From a checkpoint of a small mixture-of-experts model trained on Wikipedia: 11 layers.
Below are experts of layer 8 (counted from 0) of a mixture-of-experts language model. Rows are named router (the router's row for the expert) and show model dimensions 160-319. Each number is 500 + 25 x the weight over its row's rms, rounded and kept within 0 to 999. Numbers have three digits each.
After each expert's rows: "mostly gets" lists some tokens that are sent to it at least half of the time. This comes from a sample of Wikipedia text that the model never trained on.

# expert 45
router:469506518506533524475479498488491486505498513506489514500497496480506488506474502556514477470504485466513512524550546473445492493529506494513482475495516486522517516517488543502509451488511499536517535527497493487493489512478489504529518542505492528505503495495484488494510494495485528498502505495482492538520491457502510523474481536484531476538483515469469536520491457492484493511498512524469495490487476525479499512530471515530605510518482507529511512505494503486534477542506507
mostly gets: " –;", " —;", "°N", " animal", "%;", " policies"

# expert 18
router:461542511512483480502456469462497520539438469479512494496486472546496533503521498542509503516516502492540491505495505515452445533506480499568542483512508510510498498472497487492506519517501551522510536550458492536448472532526486477480510543521519487501489486460529526549515507529521471508491512488505496502528521449512529446488531536485486483454486498506470483464507480454445487510502436467490505499531482532522513508487478487428557524490502498511493498533510512499486508499494482
mostly gets: " continued", " without", "⁄", " continue", " continues", "}{"

# expert 55
router:509478510535464494474494534459485499466487468496492527502519491488484509468504526498518521474514558531544448492493510480460530503470474570492507496550503518474479515523505502486532526477472525498493483507507495519496470571514528510472515500517524551524516492498443498505437547539485491515509487508517484493509463511476531478489478528518501493518470524465550525520490538479513499542468491523468550482474511483508473483495520480471496520475481485504488462500547492497539541502521468
mostly gets: " located", " Stadium", " there", " station", " Station", " Airport"

# expert 16
router:467471477525492498509466516532529532551478504479530469479515468537517552496502481527442469485505530486544504491505448486509478494493436487488510489505468509459515480492490544506517481496510445485506518506466470507563502497520494513522538521481503506514525506472500475498482494518479493476485493482554551529475473544454491480518471462483457509509497485496509505493482493537553519533499475527505476492502471474448517465519492521489487493512530527484453492492483487498493534528490498
mostly gets: " Act", " mod", "olog", "opath", " tax", " aut"

# expert 17
router:532502504520497489479510476505514483468506521495518493512479477478486506503531518531494467478470506500476452521514521528499491517515527502489479452507503480560497493483482501489557525516509526512525515487502482524472480553471534458516448512503484454523519519481466475474500512511528507442511498502463454469512510509449504500513487517498482480544513539512495522477439465521512499456519526510477481475477496476506508554485484534479494455482499511521504468505513545463535494506476469
mostly gets: " century", "09", "08", "07", " centuries", "03"

# expert 47
router:505468533516494513541530551471481527454485491499503496476500534530501532503509537500519514528507492516532484509478534478479519504505521506516475528472449470502494516500503526504508484513489500508482470489485512488516502497495518536491477548505489545536499457500535503538494471540460499506461505408518558512513527529493475508554543465515517491495526484464487514488491505437473497489514512450513487552481510514519535511487453489505557543478502491505472480500465484477506497531496488
mostly gets: " pre", " un", " inter", " Yes", "-producer", "Note"

# expert 20
router:555517530480480450453478483515528501498526497481522504532506498494539437497463509508542502512485548491509519483499492521496566471547514526487550441511466543525477505483490488464499531499436532528542490481474509503487539552485524508531519465527512504472507511506458503515523496534511529478492492482452489516519489499542507508504477521486501490523512511494467549508434488494519474511505493495515483490477504470507468520485472535516485503489511499491503464502493533487480453508451523
mostly gets: " Junction", " Township", " Europe", " Hungary", " Wales", " Mexico"

# expert 49
router:503517531525507532503438511496464485489512469525508469493491524493452469491524479488497498486495462499525528514530522464492549501518507504545506468483502502476461544482565486506506519497523523501502493505477504481484445515513512490515508464535502495494466525535519473539482507465504478543548460525456483425492478509537491505490513475510505557478473502534461487501513497493475488528496474483499484504501482437534436464493467511522560485485460507498522508485499513507504443497502474
mostly gets: " Your", " titled", " Our", " My", " Operation", " Like"

# expert 53
router:501471505530461493504488506506502503524499512567473486523514492457506479531503473456460451496480496499442483500459513470516499506466468463511499564481545508445524506509533506503537522524507500518475490566465485508529503506527505506464493559488497532483498445515506502483486498499465549471498404522478507484447507483502514535485551462505497512505534487512481455511511508524500517443509498475502483510517505525490506501498503545480473506486509509500493577511537495533465520481499470
mostly gets: " l", "-f", "-c", " pl", " w", "pr"

# expert 32
router:469503486479470496487522493536497494474478443452504498518476501578464475528538521484512473487497504498538488495491525499489503528510497469524503492505535497438502521538468506499510523539464495475487514470478524544478529508486517518539503509536505501540522440494492565496477483536477513495515488499569506491509489497494477481481523491541524509527444504519502517532489550487527523540497487443476489498531511552522516465474523497478545578510542531502535518547502479505562484457507497
mostly gets: ".\n", "\n", ";\n", ")\n", ").\n", "}\n"

# expert 1
router:500519530458511502474507463504513469490468589506511510482518494489462492481532476532491452495458451496599534483549552477481526538498493510494472513545513498520509540537498515548542496508557545478489495510512492502489484483522526519496505480479541484502502507516505505466512503474533467532508550484477496482513485508517496495474514499468495514474514526521524520472465488501466465540519512509497499481493472474521477452477478483531498486554481509519554505524492514515514529476501522
mostly gets: "-like", " low", " upper", " thin", " lower", " simple"

# expert 41
router:474535484478497488520474481506483520494458461500509500508490504440504492534491512519512473522513470505447455498500487508506491485574527521431476469537493486503523481518510505475469474478424484487497472445495539482488543483483479533490496492529496478472534527514537479499527464510514484512441541482527478520490485512494494480521489494460513528483525510522470504532481493515479497497520520520482521530489510460518476496488481496497510524496505479525492454519464521536492444508507503
mostly gets: " Boston", " Harvard", " Seattle", " Mike", " Steve", " Chicago"

# expert 22
router:502505502502530502503487499496504441491500548511504492508478496451489493454519488485513402515473481521526515467497534504512507489460487492542511495512529500505475523517524500532528468531523541505470494512524513520494484504527511515493510484502472519502477485479526481421506503502529502550466556525519523487510517537533504535477485459502530510468505510531472491483504501534495487503518492525518503509490497485562471487493519487522471460496499494518483502492483511492501580504491495
mostly gets: " economic", " whose", " great", " oldest", " prominent", " significant"

# expert 14
router:516483528503485464512469493492518519482538540489508505484462543503520475524537537505489497510499474485508505500563473529477477476523446516464492450486503465571503505510473492512498557510507504525472552478515470493487502515500496507475510509469475510487522488474500521483450481516530508532440445524469484486532466510495502522500466511513498469495502516505489508466513470480505553481511526502528508495500519470517463489467479532441505480479545511530531474507521568503531477439483511
mostly gets: "33", "32", "50", "41", "38", "40"

# expert 34
router:465520522499501505516490483458519531502507510496496516430515528481516477525503569486514506529468499462505487509492536516518506478506520501479506479507476539481511504500483469563519486484529468500517487545495469541542494483492517503492547467506490486485532520496494626512494496485471495476498486514485473518550518495512528512499528493505490549539494524485509483519470504496496496503507478472465493476505486470507503552486492491510506468503497494538536490523484527516509467482512470
mostly gets: " They", " He", " She", ");\n\n", ";\n\n", " they"

# expert 54
router:528486475501472483472445524458523507473536431535527528503506510455516515491533520494531535496532517527492529505522505513497545495541508486501499490508503525494503521482532507457474484492508503513501518517493498510556525485511531465533483514530497507471496524494463536547500534525470478506509553517513520511512532513486497528490527552501499478518485483449537516500495491507517499484487522528517542484480488459502492489570507510539475499539484506475503470502488515519543521550491447
mostly gets: " group", " Championship", " tournament", " family", " countries", " species"

# expert 10
router:497533510514481486510516552486526477477481493515465493497492502513521500518519517521499513483491518489518471515516481489492483492488524518539489510497539460514472493485516482530494517528484486474514492506469550470493484521447550511482515535494481516500463492432467492494510495531479531479473451474476528533524524468533545504454453557461523505518538493487485489493520443538494475521559486479455489467507493474482545480508515485450490479497461473474498484487546476481524487524533528
mostly gets: "c", "zz", "ng", "mathbf", "b", "n"

# expert 0
router:524480532441501473498492498484511475532504559471514513509536520447528493521469504492513486554490456496495512488511496515467473514526512522528510506470512472521481474483499503501520485529493507507512520500461420497475505529463517498537496442508519521497538495539467482469534487485488508497471493485475497442489517467494502516525457493528505522507524497530498506469553532514508488517523499500456550501517521458497490482477491503513464529545486493501487466522476498490513471468531488
mostly gets: " has", " had", " have", " having", " hundred", " thousand"

# expert 6
router:497450471500492449490507500502507478488489471526529483506515482439509503479469523507491554502502515501488488490490472514462479465525510484455527514540508535536519506475526505422479522514519503508497465491474480545541517505500445510509500488522525502468513525491493496502494549526533485507489520546494507509498523541510513523474468517501476480465468479496543506494477519488490506489471522569501506478459508488484480485522490512551492507496471541481475524500488508493523492523476489
mostly gets: " Award", " Film", " Society", " Association", " Records", " Research"

# expert 33
router:485528528490498541515491516481519510536510452477484482498517472494511518519528493510504531459470495520492521524485502487502503542505494488513532468474513485508502472517517490509492497501474469496504515515487474546523451530503500491523475483491479514496473497497539455522484490465485520527570470470483501508510505486507502481512518517557489477500487496481513543514520505503513477512519478505504535494552494469502472511485521495495617513481504490532497485491467521497535395533483478
mostly gets: "\".", ".\"", "\".\n\n", ".\"\n\n", ").", ".\n\n"

# expert 61
router:536504544463502497479550511508510489485514463524495503503508504484498466464490511507491459492504488499468525484535490500528484540504498481517532451456537534487472530493538499510461498514501517485521491494503481498496496501502498527455508453465499476493477540503518492497485492455464504497473538525513507513517477606496515513483471536513492546453507489560496518526513467504473466532513492510521498472494498432520500508530475551548525476510488495503510559516516479498501506483467527
mostly gets: " British", " American", "American", " European", " German", " National"

# expert 56
router:479486510499490461463506497546554517520477455487497493551503444517483487495507488450485507512509514511531465439513525495420510511522461516481547524488472470516476530506471537471523537487490523451472523519532512489524483508494532469515473494535541451513457506495511498531508482493506530457523485510518512493483505495518527459555516458501527504453505544467488489467480478466498490485485520489556489478480539483530517508499527500570569506517518501492500521502489481481499466478507505
mostly gets: "   ", "     ", "Track", " 🔨", " Pld", "track"

# expert 62
router:529511452492506466554489526511449514499554480484498455495486523559487502503523455542494544459497514483502523469487463459517513516524489461477533498487503525489494498519487466483486466499451522496498496480483546497557506509509488535521481553523529510498484507506483489484467527483476504478528502525479517471533553527526459526540493530541461486475517479489460495474500522470489493488466498524504487488516586532504513482528484512464510570470480491459524542512471520557445525481487493
mostly gets: " (\"", " CPI", "-E", "IT", " NA", "NA"

# expert 11
router:489492476484523503460486509476464521528459481503536477483505524504498537477499551527503525535508540501510491501470497513469485481469517504493496536479466490542502505519492492461513579448526492557449475464502468532506522521536477517500526497537527515466507500500513532510517531518520497492469520532465503520493527531490477523499511467477503510508463476474489518478490449510497546477469499566515507521512472511450504533465506517535471468501521539457486475478498510530473524520490515
mostly gets: " response", " evidence", " treatment", " agreement", " development", "ization"

# expert 15
router:502496485471482499514503485479475496506536551498488490516519512479476511537519504501531491448509518469460499559498523519516493479514510483525546479470491524492510520508536487467509558458481527509524448498491490456482512534488500496506500526486495541458526486498495515515479489474440518504503404520515517468538520470504560499488490511460470489507496525505476476512499537480527448518503515474492539498499499517503518491518505503512494518467487527452523528490504474462491526492473515
mostly gets: ".S", " St", ".C", " Jr", " Dr", " vs"

# expert 52
router:498504525536494524558500492460469493512493519535499499514505541496453477491561523472506539470466451462468503510519524466492500495503511476515497524459503554478523500488527456460489490494526485468503451537521501502495503483526501511477516475505487461496478522482511481544514492475476511443529547517504475466505510489490487472487463529491540499469502506499486455554531545436484482479492501490494475528485468516493491496475438449503567507489502488489504525487517521503505420512460528
mostly gets: "featuring", "frac", " starring", "',", " Sir", " Starring"

# expert 30
router:519484455449496515511547488511542477481519479451520549486488498515479491503444488462513476478520524480455512519481507468487496497522528502498484464480567515498496497495475519531511506476516530488464531498514540500467492503491541514539516485494434513489494495479469522515492497503486520538523525521485514509553498447465520525510503518488549469527533499527509472478485508501469525493520489484492483492525460476506501475540500494521538493520473473540485486494513473495519503458501520
mostly gets: " would", " can", " could", " may", " will", " did"

# expert 57
router:526492485478497460499598521482482505506463497494443539498499471491467499473508520482535552496510497499476524523517527527489472496510491555482507537501484481495496535488511555525530487487530489478517472452539483484486505494491474448509510557507498478513494492524469506495499540465492490508513497498493520516506542531526495470512483483495506502516504510501518478502496512509463474492540551514479474532522503528548522539471493499487513499511528447508497510504500500512515521468546477
mostly gets: " MPC", "″W", " JPL", " UTC", " Website", " Coordinates"

# expert 25
router:468493512468460528518495461503490509486488496479518499516525499522540480447478480501477500500493480522460451485502545498508504457481535538554510490520470464497488515443509536504504495510497497513531485523553498488470517492469493499503487475503530494508514477554481510516549530532496557445517526492503522512536466503517517493517499474501515512519517513500511510512469462490468443477513473476512500529484565544486532538540516471461516510500495475500493530485533512486496483474495511
mostly gets: "″N", "″S", "′N", "'\n", "்"

# expert 59
router:569542524507541508516418514475475501482492502485522529505514503485444465501547464524470518498493496461516509500533527495483497536442509490500465520553505527520509504542453496520506490481472491486523488544488508484439486489521539505512524475498488483496471474503526491519514486487517468495517561490528489485466498529514495498461500519446503483461462487479507507495517512484481487515518490508507500477540495576479521486472479491518547473495491486497524528470504506527528425506539502
mostly gets: " ENG", " defeating", " renamed", " →", " GER", " ITA"

# expert 44
router:445496510528498525476518475561521502488520454503493496508542501558453489466507496519506551540512498508507477556526497509537493495495520495533507540545491525522515511525484475514489475525525525489510514454469514497494461512530512496460494496514514520508481509534544483476498519530499516560522515473512516476494491474490462493495510487571477500561506471472520499513520479531496514513520502464500539481485498494496520518565489511486551502485458491540482530480535476461498488483503451
mostly gets: ".\n\n", "==\n", "===\n", " ==\n", "===\n\n", " ===\n"

# expert 39
router:495539484489531464521536508497501471480487498497476499497486484537526496516518535518474499516528480476529524451507539488490483520482473514545512485469536513493509497499523504492517480495505542526488466490500458474507490480505511489515494506494520462528503508527508494505508497470501528485536520502489509505510510490516528489529489535504531525500512546507510499550458479497526468510516494467500527514523487499510527502525497484533620515537506490465529495473479522525540471524524480
mostly gets: " radio", "]}", " Radio", " November", ")},", " June"

# expert 42
router:489464498476472503499528436514503498528492523519545524510536497565488503545492535485498527502480500493481504497509529464526507535513491540493462532493529538418481469539537532544483493496510491488484520504476506493534493511520465457557496549479525494555512466503425503463524498518495504495535467432508509493472469519486507479471523502485468522519508508488545517448455479491502546524507488503536488490489484524507527485503508546458447476505534555464512499488505482489489522521529505
mostly gets: " th", " col", " alt", " inc", " hyp", " ge"